config.toml
n_layer = 10
d_model = 384
n_experts = 32
experts_per_token = 4
d_expert = 176
d_shared_expert = 0
activation = "swiglu"
moe_layers = [1, 2, 3, 4, 5, 6, 7, 8, 9]
router_score = "softmax"
normalize_top_k = true
routed_scale = 2.5
balance_loss = 0.0104
balance_bias = false
router_cosine_scale = 20.0
init_std_router = 0.0271
lr_router = 0.00073
vocab_size = 50257
norm = "rmsnorm"
norm_eps = 1e-05
tie_embeddings = true
optimizer = "soap_variant"
lr = 0.00217
beta1 = 0.95
beta2 = 0.99
batch_tokens = [32768, 65536, 98304]
seq_len = 1024
train_tokens = 304500000
steps = 5209
dataset = "wikipedia_en"
Below are experts of layer 2 (counted from 0) of a mixture-of-experts language model. Rows are named router (the router's row for the expert), gate (a neuron's input weights, with its number), up (a neuron's input weights, with its number), down (a neuron's output weights, with its number) and show model dimensions 96-191. Each number is 128 + 24 x the weight over its row's rms, rounded and kept within 0 to 255.
Before each expert's rows: "gets" lists some tokens that make up at least twice as much of what it gets as of all text; "comes after" lists some tokens at least twice as common just before its tokens as in all text. This comes from a sample of Wikipedia text that the model never trained on. Tokens count by the router's weight.

# expert 13
gets: "-", ":", " /", " 1", " 0", " 2"
comes after: "\n", " |", "-", "|", " /", " •"
router [120 123 134 161 167 133 138 120 160  98 112 128 154 118 143 117 139 128 162 101 138 144 102 150 120 111 159 108 131 143 136 146  89 121 146 139 149 129 130  82 113 145 100 119 142 145 131  77 110 156 139  74 116 128 143 123 133 108 130  72 141 126 101 148  81 135 142  92 115  64 155 106 106 126 105 107 131  77 136 150  99  95 139 122  88 138 165 124 108 164 148 164  92 107  96 128]
gate0 [ 60 114 100 127 120 143 135 121 111 143 131 137 130 136  90 173 149 119 158 128 135 137 139 139  75 132 128 132  84 114 147 106 121 109 124 122 128 100 174 154 133 145 170 156 103 172 179 115 139 151 131  97 106 113 151 117 115 116 127 136 151 130 102 118 126 110 105 160 169 161 123 138 131 133 149 126 126 131 122 113 139 131 110 114 108 136  95 151 150  97 112  59 122 129 138  94]
up0 [138 132 154 122 139 137 117 107 100 156 146 166 135 131 147 180 120 143 148 135 156  96  63 139 135 107 134 173 185 152 120 133 141 102 114 108 157 123 129 125 134 116 149 150 160 151 135 101  99 141  96 120 109 141 133 158 164  99 112 146 140 171 130 133  98 164 140 157  98 156 150 142 110 149 125 158 159 163 124 103 143 155 119 102  91 160 147 120  70 148  87 145 137 134 140 118]
down0 [146 138 149  96 178 113  94 104  74 140 109 140 127 156 113 130 105 119 104  87  97 112 100 140 151 130 126 121 120 157 128  96  99 146 145 123 137 134  82 125 141 143 122 152 121 108 157 126 136 147 128 130 163 129 126  89 100 108 150 147  94  74 115  96 161 133 107 146 144 142 152 116 115 117 179 150 150 136 138 116 160 138 112 154 137 131 168 150 131 125  96 130 154 100 141 120]
gate1 [151 133 122 132 111 102 153 139  77 129  64 139 143 109 131 120 124 156 141 151 115 146 143  93 135 128 146 176 150 150 115 135 118  99 121 136 124 134 113 180  95  94 175 162 146 132 123 134 174 119 182 112 104 183  79 121 165  95 139 146 108  78 107 104 166 113 114 129  73 155 180 167 119 125 136 102 139 175 108 118 161  88 125 149 144 122  95 128 135 142 178  86 150 137 145 105]
up1 [121 115  64 129 139 120  99  83 176 130 137 153 113 174 158 119 153 140 173 111 166 128  75 141  71 115 115 139 115  98 104 146 144 102 174 105 129 120 146 125 153 121 120 100 119 121 149 119 144 129 157 145 140 132 128 126 137 165 128 127 145 145 175 122 118 162 130 176 156  86 132 120 157 121 140 149 148 109  72 108  99 150 139  99 130 141 142 127  93 149 143 164 169 174 135 123]
down1 [160 102 125 118  76 159  74 156 151 154 126 145  95 108 148 145 136 132 154 153 134 121 133  99 146 188 130 137 143 124 119 135 141 157 112 135 150 128 149 145 115  79 153 125 110 112 106 199 143 114 169 125 149 126 152 177 101  74 124 161 143 123  74  95 114 135 125 141 110 127 171 141 140 127 105 129 121  96 103 122  89 112 174 129 163 150 145 128 107 117 116 141 123 136 131 125]
gate2 [144 159 134 150 116 145 104 107 162 136 132 173 114 134 148 135 122 106 160 169 166  93 112 131 126 123 116 135 116 145 141  82 134 115 130  84 122 118 132 124  80  88 131 111 124  84 103 145 181 112 104 127 110 120 118 162 119 132 136 120 153 151 121 145 164 132 149 174 100 143 178 135 145 170 133 104 161 129 156 144 119 132 150 129 136 141 176 137 146 163  64 117  84 135 131  84]
up2 [108 134 119 124 113 133 130 117 138 127 117  63 149 129 138  88 114 119 124 102 115 135 151 155  97 132 168 170 117 111 130 142 139  91 131 113 161 131 133 106 124 109 122 129 148 162 141 145 128 154 146 135  91 104 153 121 155 147 120 120 104  99 115 115 149  89 144 129  93 104 146 113 131 122 119 118 161 123  68 164 105 135 150 163 155 138 146 122  99 149 132 126 153 111 152 147]
down2 [119 153 129 167 166 126  86 120 120 119 116 131 141 124 153 150 101 160 124 119 127 125 165 132 117 136 156 154 108 132 114 105 133 107 113  82 128 114 182 126 138 123 156 149 155 114 166 130 124 125 133 127 152 116 128 159 113 139 140 133 129 124 101 147 112 171 108 115 118 159 105  78 149  97 107 122 116 121 138 117 159 138 132 146 134  75 186 122 123  99 135  87 137 133 116 130]
gate3 [107 126 114 131 126 132 164 134 115 114 128 147 137  98  97  93 124 107  83 126 108 137 115 142 140 108  82 114  98 123 138 179 132 144 131 172 121 130 114 112 185 145 120 114 111 142 139 145 147 129 156 125 132 137 190 144 157  82 112  84 115 140 125 145 126 112 149 104 146 125 126 153 113 150 130  98 130 112 108  99 147 107 193 114  96 148 105 108 131 189 102 121 100 156 111 107]
up3 [143 199 150  88 150 139  51 103 144 130 129 138  90 107 146 141 101 101 114 148 143 136 143 135 154 133 123 121  76  76 103 164  97 152 151 126 127 117 111 135 178 128 106 135 144 135 160 125 141 158 167 166 138 140 119 188 143 134 115 106 188 122 125 143 150 135 142 141 136 118 128 102 108 114 121 109 121 172 142 142 142 121 119 129 130 133 126  82  85 145 141 126 162 128 104 129]
down3 [118 102 163 113  79 152 113 116 100  93 127  97 127 159 121 117 193 171  77 111 147 131 121 141  94 127 172 125 130 211 104 143 146 157 104 128 126 128 114 115 128 127  96 164 129 118  96 171 113  84 106 109 112 128  69 126  94 146 125 124 117 147 121 100 113 134 109 108 174 122 111 145 144 124 119 180 150 128 126 146 152 134  95 208 145 145 154 123  90 145 116 144 162  91 154 153]
gate4 [131  71 138 125 159 135 179 131 134  99 133 123 135 132 117 158 152 135 124 100 130 119 115 159  93 122 130 165 147 106  93 121 141 167 139 135  92 112 111 156 137 111 172 123 144 121 140 119 141  87 157 114 138 142 128 154 118 115  61 126  85 135 146 180 148 153 141 132 119 126 147 112 140  96  99 127  99 125 131 134 150 127 141 164 118 110 131 125 147 139 154 159 139 141 100 160]
up4 [129 107 134 116 117 160 178 129 141 116 125  95 128 136 169 125 166 145 154 132 118 131 117 148 173 182 159 130 125 137 134 134 104 136 105  75 135 113 120 110 117 144 159 106 127 164 163 136 154 137 149 140 108 170 112 147 141 116 159 110 161 143 112 114 111 120  94 186  77 151 140 119 117  96 122 109 139 118 172 144 111 145 131 101 113 112 116 109 127 119 103 125 138 110 148 154]
down4 [124 131 110 135 111 110 113 131 113 121 138 124 169 206 132 112 166 131  55 124 120 170 115 148 149 133 124  94 165 104  91 150 166 117 139 139 139 149 141 147 112 116 157 126 125 149 128 155 123 153 150  98 133 118 110 113 146 130 132 131  96 128 165 127 117 105 132 104 106 153 136 149 147 129  90 149 151 103 104  99 110 193 132  80 124 136  95 100  93 126 134  97 162 118 130 123]
gate5 [173 144 152 141 150 104  84 105 147 150 100 104 135 117 115 114 112 139 167  99  93 141 135  81 158 128 125  57 124 117 116 137 113  82 128 172 141 155 116 105 162 150 113 147 159 130 154  98 113 126 131 147 128 135 125 128 114 171 148 128 143 109 163 136 105 114 146 155 153 138 201 155 131 123 135 161 106  77 112 141 169  86 146 151 130 127  86 142 130 119  90 131 138 154 167 129]
up5 [130  86 115 140 134 110 105 102 133 146 150 107 140 120  83 135 123 126 106 134 135 143 118 136 133 112 124 172 122 126 120  95 159 136 144 154 108 122  94 131 122 135  99 143  87 140 116 132 135 123 123 106 127 115 130 149 151 137 105 110 125 136 123 107 166 161 108 134 129  96 157  97 113 149 149  93 133 117 132 113 171 144 132 148 144 168 124 152 132 104 135 180 123 137 135 101]
down5 [123 140 148 137 124 118 145 123  96  85 151 145 123 100  80 142 137 129 117  88 143 142 122 144 120  98 134 148 119 110  80 152 108 125 154 101 121 108 152 198 159 156 131 101 124 131 149  90 110  87 124 131 102 141 129 149 103 145 129 134 115 180 120 107 178 153 104 112  73 148 155 104 101 128 130 182 114 112 123 113 137 103 111 121 154 149  86 146 110 108 143 101 122 105 130 117]
gate6 [148 167 128 124 174 150  84 147 114 123 159 119 144 133  78 108 130 138 132 112 123  99  98 119 155 122 131 130 134 132 104 147 139 133 130  91 159 160 136 139 133 162 164 127 144 167 128 129 118 109 111  85 146 109 133 130  94 159 166 121 153 149 139 119 137 117 158 125 133 105 199 105 112 148  75 103 126 113 122 122  86  97 101 113 131  86 145 120 140 169 140 108  89 120 127 169]
up6 [ 81 118 130 139  77 174 127 102 129 102 136 151  85  80 113 105 124  87  82 112 123 123 135 131 125 141 129 101 135 116 111 121 100 184 112 139 106 110 112 146 157 145 146  97 137 108 162 103 114 176 121 124 154 102 146 126 104 109 152 127  80 116 103 131  85 164 123 161 117 142  76 118  89 140  98 111 150 115 122 141 133 180 144 143 104 133 148 111 149 128 109 140 103 145 167 140]
down6 [142 101 143 104 143 123 133 103  84 130 131 102 125 124 100 119 105 129 120 108 123 167 181 166 110 108 129 132 106 110 119 145  90 146 122 112 146 140 113 123 174  89 150 100  93 126 112 145  99 141 151 117 135 132  78 119  93 106 129 142 115 138  88  98 139 114 107 138 112 153 120 127 144 132 112 115 139  80 108 150  90 149  92 145 106 128 145 145  76 166  99  93 141 133 141 145]
gate7 [114 115 156 147 139 138 102 116 136 123 119 130 123 147  68 132  98 149 104 114 111 104 155  97 107 147 118 122 165 147 109 103 122 125 118 174 147 142 121  83  47 159 117 131  97  87  85 158 144 104 168 135 137 119 136 177 161 148 145 130 130 121  96 122 129 118 121 153 102 117  87 137 153 111 138 118 129 104 144 117 114  81 166 123 109 101 157 150 140 141 131 124 111 148 161 152]
up7 [122 125 107 196 121 115 125 155 111  96 148 141 141 108 137 144 118 146 150 123 114 114 137 108 120 113 128 146 103 156 115 135 126  99 144 187 145 102 146 143 130 116 100 154 135 157 132 204 104 102 144 125 148  88 117 128 103 105 115  92 171 137 141 118  89 106 132 133 157 155  79 148 145 112 102  89 130 108 142 117 104 112 172 124 120 168 154  89 134 132 106 105 116  90 116  93]
down7 [166 155  94 136 114 123 105 120 122 141 145 145 135 120  78 106 116 118 146 100 123  95  70 129 115 109 170 118 120 134 122 134 147 121 136 124 134 123 130 128  93 140 126 110 148 155  94 107  72 173 169  81 159 105 109 148 117 144 131 104 116 162 132 107 161  98  99 104 144 143  95 140 138 175 137 143 126  83  77 171 124  81 132 150 117 123 155 171 123 126 148 110 107  86  98 123]
gate8 [105 103 129  84 138 151 113 104 121 121  79 127 156 132 158 119 113 115 171 133  86 121 124 129 121 149  73 157 140 115 102 161 159 109 169 123 176 168 120 127 158 158 136 145 106 118 152 126 199 128 105 137 137 113 158 123 111 127 149 112 122 145 122 148 123 164 112 142 146 115 118 120 119 152 144 125 122  80 132 109 150 145  68 122 111 156 125 110 133 147 139 110 111 169 123 112]
up8 [113 158 128 109 128 121 111 128  97 117 166 135  97 167 121 125 108 126 153 117 114  87 101 127 102 132 129 134 105 108 133  95 134 160 165 124 152 107 134 155 127 130 123 100 122 159 108 123 131 128 126  83 187 124 142 143 135 163 153 114 121 129 110 129 132 107 147 146 133 127 129 129 124 166 131 142  98 100 136 144 126 113 142 165 133 123 146 139 160  93 157 152 143 112 114 136]
down8 [140 126 116 142 100 124 133  94  89 105 102 163 107 116 188 166  88  93 129 119 109 151 145 158 148 125 122 138 113  77 153 102 148 106 142 102 129 129  90 107 114 133 141 141 155 117 137 112  93 146 165 108 130 133 160 134 126 106 157 132 118 140 148 129 101 126 125 115 158 163 130 121 165 133 186 110  96 146 130  91 127 144 123  87 134 134 164 116  82 166 139 119 107 121 167 139]
gate9 [164 103  85 136 113 183  86 141 142 216 122 159 121 139 137 126 112 124 146 158  81 128 131 203 135 138 114 131 125 140 119 138 113 170 150 137 121 169 135  86 146 145 116 166 177 104 138 130 109 119 127 142 164 162 135 119 115  96 147  75  85 137 150 133 129 110 163 143 143 139 143 143 157 160 154 147 155 126 147 147 148 117 120 144 122 145  75 120 147 148 146 135 167 181 143  68]
up9 [142 170 112 163  85  84 127 125 113 131 136 126 102 133 110 140 123 127 135  95 150 101 165 120 104 125 173 113 155  89  98  94 129 162 144 133  98 143 106  73 154 111  99 115 159 124 103 104 129 103 123 133 155  74 109 132 100 140 139 159 121 124  95 113 104 132 114 141 143 135 133 113 125 105  86 186 135 120 175 113 136 146  93 153 100 111  95 117 116 140 129 175 132 127 116 145]
down9 [105 114 142 137 121 121 142 148 102 108 115  81 158 128 100 102 128 105 169 144 107 130 115 118 156  88 117 108 109 152 115  82 103 128 168 148  95 142 142 120 142 122 122 143 133 130 151 143 137 115 136 114  82 162 109 119 149 137 124 136 160 131  84 121 138 175 114 149 100 106 155 117 119 117 112 128 145 150 154 127 150 144 129 148 104 117  99 137 115 168  74 125 109 155 165  72]
gate10 [ 81 128 140 158 115 168 110  63 148 108 113 119 129 152 121 116 177 139 136 136 122 145 132 109 136 148 151 129  99 121  92 144 114  98 163 117 107 136 146 119 114 117 117 110 141 131 116 130 155 119 152 155 112 137 158 126 119 116 109 145 154 122 101 130 116 138 112 165 137 145 102 109 132 121 170 143  96 125 160 138 138 174 129 158 127 147 119 114  91 114 130 131 127 114  95 134]
up10 [124 148 121 117 131 169 153 146  88  72 150  97 137 104 127 131 103 119 122  99 107 168 113 109 104 147 140 118 132 114 140 128  92 107 132  76  95 106 118 164 110 143 186 125 131  84 115 125 140  92 139 163 170 136 111 140 158 112 143 111 133 141 131 137 127 108 113 116 153 171 167 113 147 170 142 125 106 133 122 108 108 158 138 103 109  90 138 156 139 103 132 142 123 121 110 117]
down10 [109 124 131 123 135 144 144 150 130 130 114 180 115 182 101  67 102  70 157 154 112 160 119 110 166 123  96 154 162 105 143 138 133 159 139 136 143 110  75 129 111  85 147 125 157 118 116 114  76  94 171 143 139  96 165 157 173 142 131 130  87 117 113 144 114  89 138 143 140  85 120 112 152 163 118 140 153 130  97  95 135 149 147 136 101 101 110 110 121 169 133 157  71 119 109 131]
gate11 [107 151 100 180 140 148 128 144 119 108 150 119 148 119  66 138 120 147 148 145 114 132 110 130 140 204 125 130 150 188 100  79 144 127 158 100 163  99 130 154  95 130 124 145 154 147 133  88 163 125 123 135 118 123 161 129 111 139  68 132 168 163 143  92 126 139 124 135 130  72 163 137 148 143 136 106 138  88 126 121 109 144 160 157 149 129 120 146 131 167 122 107 104 127 114 121]
up11 [106 122 125 115 156 107 168 126 133 131 123 142 137 132 141  96 135 138 127  79 134 124 129 123 146 109 130 137 110  94 115 167 103 137 140 147 136 156 165 116 141 136 122 120 158 102 130 147 110 163 122 127  98 117 123 165 120 142 127 147 105 104 124 153 114 136 117 157  96 177 108 172 167  98 129  83  92  95 141 114 111  73 111 125 127 164  91 143  92 128 104 116 142 121 101 129]
down11 [130 163 149 132 100 112 149 111  99 155 110  65 144 128 116 123 180 158 118 110 145  94 137 150 103 150 106 102 136 125 138 149 112 138 103 113 121 180 118 157 143 152 159 122 152  89 115 120 128 129 175  93  80 152  91 126 127 126  93 132 151 176 139 169  89 100  91 102 132 145  99 113 120 102 160 124 149 117 118 107 109  99 133 122 114 125 133 127 104 126 143 115 158 133 115 156]
gate12 [121 136 137 106 140  94 117 134 140 127 137 166 133 122 167 125 136 159 109  80 115 168 140 169  80  71 135 101 146 113 130 106 141 152  89  89 121 116 100 134 124 117 103 155 116 124 166 101 114 136 150 114 122 125 124 105 107 157 179 103 136 106 154 144 136 153 148 149  91 141  87 159 114 125 144  71 111 129 113 123 102  84 173 126  85 137 146 139  73 134 192  94 160 123 149  79]
up12 [156 137 100 165 119  89 158 143 152 140 123 138 132  91 155 142 135 134 147 161 140 160 107 143 199 108 102 123 150 145  93 142 128 139 122 117 133 131 122  96 124 113 102 166 136 125 142 150 126 107 179 185 130 156 134 143 144 112  98 102 126  97 127  98 108 135 136  92 149  93 129 113 108 123 145 121 180  84 119 123 133 206 158 127 148 130 101 146 130 112  95 140  99 151 118 123]
down12 [158 131 134  81 126  90  97 150 185 143 147 130 133 133 137 138 107 166 116 136  71 122 199 128 113 121 133 116 117 151  80 130  90  79 112 128 135 113 121  92 119 139 105 108 169 163  98 153 141 135 121 105 106 122 133 102 130 127 149 132 128 143 139 166 154 102 140 108 103 160 129 127 106 143 126 103  90 155 115 169 116 102 138  94 174 117 143 131 146 143 152 106 123 126 128 111]
gate13 [104 153 156 118 191 157 150 138 129 145 158 128 176  89 150  83 167 163 136 131 135 113 135 110 118 122 128 146 130 109 128  96 166 103 129 153 107  91 106 102  99 120 164 126 105  83 153  38 122 137 159 135 167 118 139 131 112 161 107 152 116 115  91 131 129 137 118 116 116 114  86 111  94  77 131 100 122 112 173 155  85 140 129 143 159 138 131 122 141 155 112 117 118  96 113  86]
up13 [123 131 122 121 165  89 147 123 122 118  64 134 124  87 140 111 140 122 130 138 136 145 111 150 126 145 141 135 122 119 119 115 119 106 142 116 107 135 133  99 117 168  84 153 125 104 150 104 121 106 124 104  98 147 143 102 123 118 132 130 113 125 147 161 127 138 125 109 129 150 128 126  91 120 141 129 157 155 144 132 124 137 167 115 101 149 143 103 146 173  84 156 129 129 138 140]
down13 [111 117 149 169 171  82 156 125  99 100 120 113 139 100  77 160 127 114 123 122 125 124 143 118 142 160 137 107 142 132 153 133 134  81 135 156  97 138 101 108 124 144  94 138 159 147 165 108 116 143 121 127 120 126 127 108 110 146 138 120 113 133 142 141 114 154  78 192 101  91 112 134 113 153 133 108 116 105 152  71 104 128  97 126 151 150 117 101 121 135 138 160 100 130 155  98]
gate14 [ 73 112 116 130 125 122 124 137 118  80 132 137 150 137 155 122 102 113 137  81  92 101 128 125 113 138 125 121 154 107  81  63  74 150 107 115 124 141 135 146 111 149 133 111 164 119  96 107  96 124 145 117 171 144  91 104 116 104 111 123 148 180 136 111 148 115 171 117 138 130 121 118 141 121 125 115 128 154 115 138 112 105 168 111 109 122 113 145 144 121 172 150 119 132 128 118]
up14 [ 70 143 113  93 134 140 151 126  97 119 127  86 159 164 159 112 154 134 156 139 140 135 141 138 133  95 147 169 148 129 109 143 150 117 104 133 154 120 125 150 112 121 117 155 105 165 124 100 135 132 148 136 141 144 127 117 120 174 158  94 110 157 113 138  84 138 136 183 136  82 149 134 126 159 126 121 117 141 103 122 124 135 111 157 124 105  99 140 149 159 120 130 149 133 119 138]
down14 [125 130 114 107 143 135 156 163  77 108 140 156 129 118 151 148 139 148 130 172 134 112 141 155 158 134  95 142 110 136 118 115 134 121 159 118  79 136  94 126 118  97 118 119 138 102 129 115 119  86 115 126 198 122  69 127 152 113 122 149  98 105 134 119 131 135 139 138 149  79 177 113 102 144 149 118 148 142  65 122 119  77  91 132 114 112 100 171 115 135 114 128 122 112 115 165]
gate15 [136 102  87 148 106 105 176  92 130 102  90 161  96 109 144 118 131 156 126 124 131 151 123 159 179 110 162 109 121 122  98 148 117 118 118 101 128  93 170 123 161 128 119 149  80 150  98 129 103 171 136 141 112  86  93 137 114 127 119 180 113 119 157 150 127 155 160 133  96 116 112 136  79 120 136 116 117 172 112 113 157 125  68 104 159 109 144  82 134 148 116 132 117 113 125 113]
up15 [164  83 160 141 102 107 122 103 150 101 102 166 160 154  95 122 150 119 115 122 125 138  88 189 130 113 152 129 146 140 142 152  95 122 113 151 110 145 125 131 134 117 107 112  63 156 111 130 140 115 147 152 167 112  85 116 114 173 121 120 120 151 138 165 167 156 133 166  91 119 106 128  72 112 159  86 137 141 116 103 112 116 121  90 117 177 148 119 122 154 165  98 124 113 135 111]
down15 [123 159 113 107 117 135 125 147 125 125 124 153 155 107 135 121 153 150  93 125  83 128 110 103  81 141 156 120 128 106 140 114 120 109 114  88 119 146 127 140 137  95 128 133 116 108 101 135 149 146  94 125 136 127 139 179 152 122 133 128 120 151 145 100 123 144 170 147 130 160 123  98 123  95 180 120 130 146 125 153  96 128 130 165 145  84  87 136 119  98 128 118 111 137 112 154]
gate16 [114 109 149 163  96 117 112 120 115 137 148 128 129 102 176 142 146 112 120 127 126 114 128 118  52 116 130 136  95 128 100 107 125 129  66 114 151 128 173 138  97 156 122 118 120 136 144  81  61 106 154 113 121 113 160 148 112 116 128  76  90 100 119 152 108 118 109 124 119 118 134 158  86  77 125 163 103 100 129  97 132 146 110 142 150  89 115 147  89 142 102 115 136 152 140 114]
up16 [111 114 125 116  81 126 138 141  97 129 133 136 107  86 113 122 165  91 130 113 185 136 107 119  69 174 123 149  87 135  98  89 157 120  89 175 124 127 127 155 110 174 158 122 128 133 138  63 152  92 157 111 163 131 176 143 146 179 111 115 171 138 136 126 146 104 135 119  87 158 113 105 137 125 114 157 150 132 143 116 121 114  94 144 159 141 121 174  92 118 159  91 150 148 131 134]
down16 [102 132 151 117 119 133 106 114 135 109 105 112 114 102 127 109 111 160 134 151 138 159  97 118 134  81 129 174 133 134 192 131 105 115 137 132 174 119 124 132 159 122 123 140 137 120 145 130 105 148 121 116 114 148 128 131 159  99 124 154 182 105 129  94  80 126 160 143 131  95 145 113 125 152 127 137 115 116 120  95 140 109 147 149  87 140 152 153  95 100 104 157 148 163 165 150]
gate17 [135 100  88  89 133 121 126 135 135 103  96 166 114 119 129 113 138 115 121 145 111 118 100 119 138 117 163 128 135  95 108 120 195 113 132  90 124 135 105 120 152 102 110 160  98  70 131 122 117 136 175 164 165 123 165 123 117 102 144 140 147 153 103  80 116  89 138  83 141 165 141 135 121 149 128 170  92 132 108 166 127 135 104 138 141 130 167 110 112 141 114 154 155 145 193 142]
up17 [181 146 149 101 141 177 114 112 168 127 137 135 128  98 105 158 133 140  89 166 143 101  99 125 103  84  58 147  98 108 132 129 169 157 131 116 137 112 105 126 113 129 129 157 112 100 163 129 167 122  96 136 182 164 152 122 144 107 157 115 149 164  83 111 151 150 202 109 157 132 127 125 119 120 145 131 130 113 156 151 120 136 153  96 141 129 137 138  95 132 151 115  66 171 144 138]
down17 [117 142  78 121 113 158 106  89 141 108 128 124 122 148 132 126 158 135 148 124 129 119 120 104 165 141  94 158 114 152 138 115 102  91  92 124 103 131 119 137 133 112 152 112 119  67  90 119 113 146 108 141 179 101 146 126 148 142 166 165  98 105 117 107 136 126 122  94 144 120  76  73 134 121 145 139 155 152 139 151 160 140 130 166 165 146 127 115 150 145 122 138 117 119 108 112]
gate18 [154  87 146 103 120 143 101 117 115  93 166 132 137 153 130 139 122 120 111 140  65 154 137 140 179 146 147 142 127 106 130 149 138 125 105 116 111 161 125 170 144  78 117 114 129 107 117 119 188 161 107 131 100  98  91 136 135 130 119 121 132 121 104 133 157 141 145 124 134 128 172 120  83 150 124 114 143 175 135 123 108 113 122 122 155 157  96 148 134 136 134 136 116 145 116 132]
up18 [169  93 115  66 120 148 145  76 149 106 146 158 103 145 138 136  96 161 133 135  76 121 114 117 113 139 150 116 159 158 190 123 113 127 119 139  81 163 150 119 105 122 142 132 153 122 128 130  87 133 112 132 120 111 122 104 127 151 120 100 136  98 138 146 162 103 154 147 106 134 147 119 166 132 123 106 114 141 118 119  91 120  78 139 104 100 176 159 147 122 119 123  99 132 106  60]
down18 [147 137 120 114 104 144 135 150 122  83 135 168 158  74  93 117 155 104 125 106 111 154 150  84 130  85 153 153 159 166 139 157 111 132 121 127 139 123 104  84 159 139 158 126 136 160 142 142 137 118 144 115 161 131 107  85 158 155 117 171 150 115 135 126 114 152 111 138 158 128 111 114 138 165 121  94  94 133  96 166 127  78 145 155 124 153 131 144 131 131 118 167  99 100 146 102]
gate19 [146  74 120 117 142 155 130 168 105 141 170 169 145 124 121 140 110 155 151 152 144 131 100  91 116  99 126 117 116 166 102 136 174 146 114 168 122 143 101 213 131 142 149 151 137 113 139 119 154 126 168  88 153 135 159 142 141 125 142 138 149 157 106 107 108 133 173 137 155  81 163 140 155 121 134 129 136 129  96 128 122 127 141  95  90 154 121 137 137  78  89 116 115 121 134 129]
up19 [161 135 161 126 105 167 141 118 121 121 113 175 162 132 136 112 147 184 103 160 108 128 131  92 147 140 138 140 111  86 158  95 161 132 137 139 125  76 125 107 116 161 148 102 113 150 151  79 108 127 126 129 140 101 143  93 110 150 122 140 168 146 128 126 121 129 161 139 174 136 147 114 159 101 106 165 121 110 108 150 111 112  89 110 167 121 126 147 160 110 124 154 108 117 136 140]
down19 [162 126 126 105 125 138 115 156 122 115  97 118 130 155 124 171 114  99 137 143  99 131 121 117 129 111 158 143 107 135 159 199 148 101 134 120 174  80  96 153 129 164 144 142  94 150  95 123 126 137 147 100 111 131 155 148 135 145  84 128 168 106  98 176  71 124 125 142 123 137 144 122 104 127 148 126  80 126 119 169 142 138 111  61  94 107 152 118 120  90 138 134 149 167 146 129]
gate20 [112 125 119 132 154 115 125 164  75 147 150 167  92  72 101 114 142 126 146 137 147 120  96  68 146 139 136 143 116 146 152 150 145 117 167 132 140 127 123 175 150 127 130 130 158 106  94 103 134 135 127 176 113 134 111 137 152  86  92  89 113 117 140 107 120 166 114 172 137 133 127 102 123 101 113 126 163 152 131 122 165 175  94 136 167  69 117 138 134 112 139  68  92 155 125  99]
up20 [151 159 167 123 133 125  80  65 137 147 132 108 161 164 148 183 102  99 119 108 173  60 111 145  98 144  99 134 145 112 102 116  92 136 113 140 152 124 141 103 142 147 131 182  98 130 174 137 156 141 139 112 141 131 127 149  94 158 131 131 145 112 142 127 130 103 123 106  76 156 146  96 149 150 160 114 156 123 108 112  95 143 161 159  98 121 113  82 130 118  99 155 120 112 178 191]
down20 [149 161 105 157 120 102 123 103 139  96 147 118 120 148 123 172 140 107 156 123 135 101 118 133  85 135 120 130 115  96  58 141 136 126 105 105  70 139 148 112 146  94 126 163 158 144  99 151 124 160 168 100 130 142 106 140 172  99 144 155 108 159 118 164 101 125 114 108 145 149 131 145 138 144 101 102  82 133 129 108 127  78  94 154 127 133 114 167 136  95 180 132 142 136 130 174]
gate21 [142 162 121 126 124 159  88 158 104 142 111 115 163  84 129 155 142  95 163 139 122  91  85 126 120 126 138 128 126 122 148 147 164 160 152 123 123 113 127 146 101 134 110 124 158 108 151 162 107 127 181 123  84 122 110  62 122 139 105 115 132 120 145 106  97 115 114 131 141 163  79 128 112  97 143 121 160 112 133 159 113 125  83 163 112 122 149 150 128 116 139 140 145 107 120 158]
up21 [124 115 106 101 119 122 115 104 144 115 143 177  81 126 115 191 119 128 152 125  94 173 117 117 122 131 136 112 170 159 118 141 104 103 132 143 118 152 154 128  91 104 148 124 147 133 143 154 123 154 134 167 139 116 112 159 134 110 100 120 113  95 170  98 127  94 106 133 132 107 138 117 144 126  97 124 161 149 132 127  86 138 136 127 122 145 117 137 156  53  98 113 151 149  90 114]
down21 [119 120 134 168 114 140 134 120 111 139 122 112 125 112 136 115 141  89  52 168 154 126 151 109 159 111 127 110 128 134 140  97 146 138 106 103 156 122 114 129 131 118 137 118 104  47 167 111  99 178 107 147 143 134 134 133 134 148 149 157 162 130 115 137 129 112 146 108 154 130 129 133 129  93 112 132 104 174 179  82  77 125 117 114 104 150  97 141 121 123 129 129 125  92 143 114]
gate22 [116  99 123  95 101 150 110 109 144 162 114 121 116 128 107 131 112 131 127 160 165 143 170 167 142  87  91 139 102 106 142 145 157  84 134 120 118 146  77  98 159 117 165 201 141 146  81 190 129 108 133 127  94 153 104 140 120 101  66 114 108 128  93 162 158 146 130 122 127  95 161 113 113  96 156 154 136 143  98 136 130 121 185 172 158 131 125 133 113 137 148 110 103 159 163 115]
up22 [103 149 138 157 180 124 136 152 108 125 119 122 185 159 138 156 186 144 123  95  84 116 102  94 119 100 142 137 141 151 115 161 134 178 163 137 130 157 150 154 115 129 127 111 159 153 155 129 119 176 130  76 101  68 139 119 124 118 154 110 158 146 149 146 110 121 107 148 161 120 139 138 135 125  99 102 147  91 167 146 131 113 113 139  93 108 143 116 126 107 123 160 129 128 101 135]
down22 [128  81 101 151 108 162 137 155 116 115 132 117 156 103 161 132 107 129 124 151 143 144 137 113 118 153  89 148 128 132 137 149 141 168 140  85 112 123 176 128 120 108 149 145 138 168 165 126 113  96  90  96 144 120 141 140 123 111 171 132 174 152 172 119 161 114 111 177  99  93  95 174 145 150 152 112 131  79 114 113 112 137 134 177 107 140 158 127 129 145 171 132 152 134 103 193]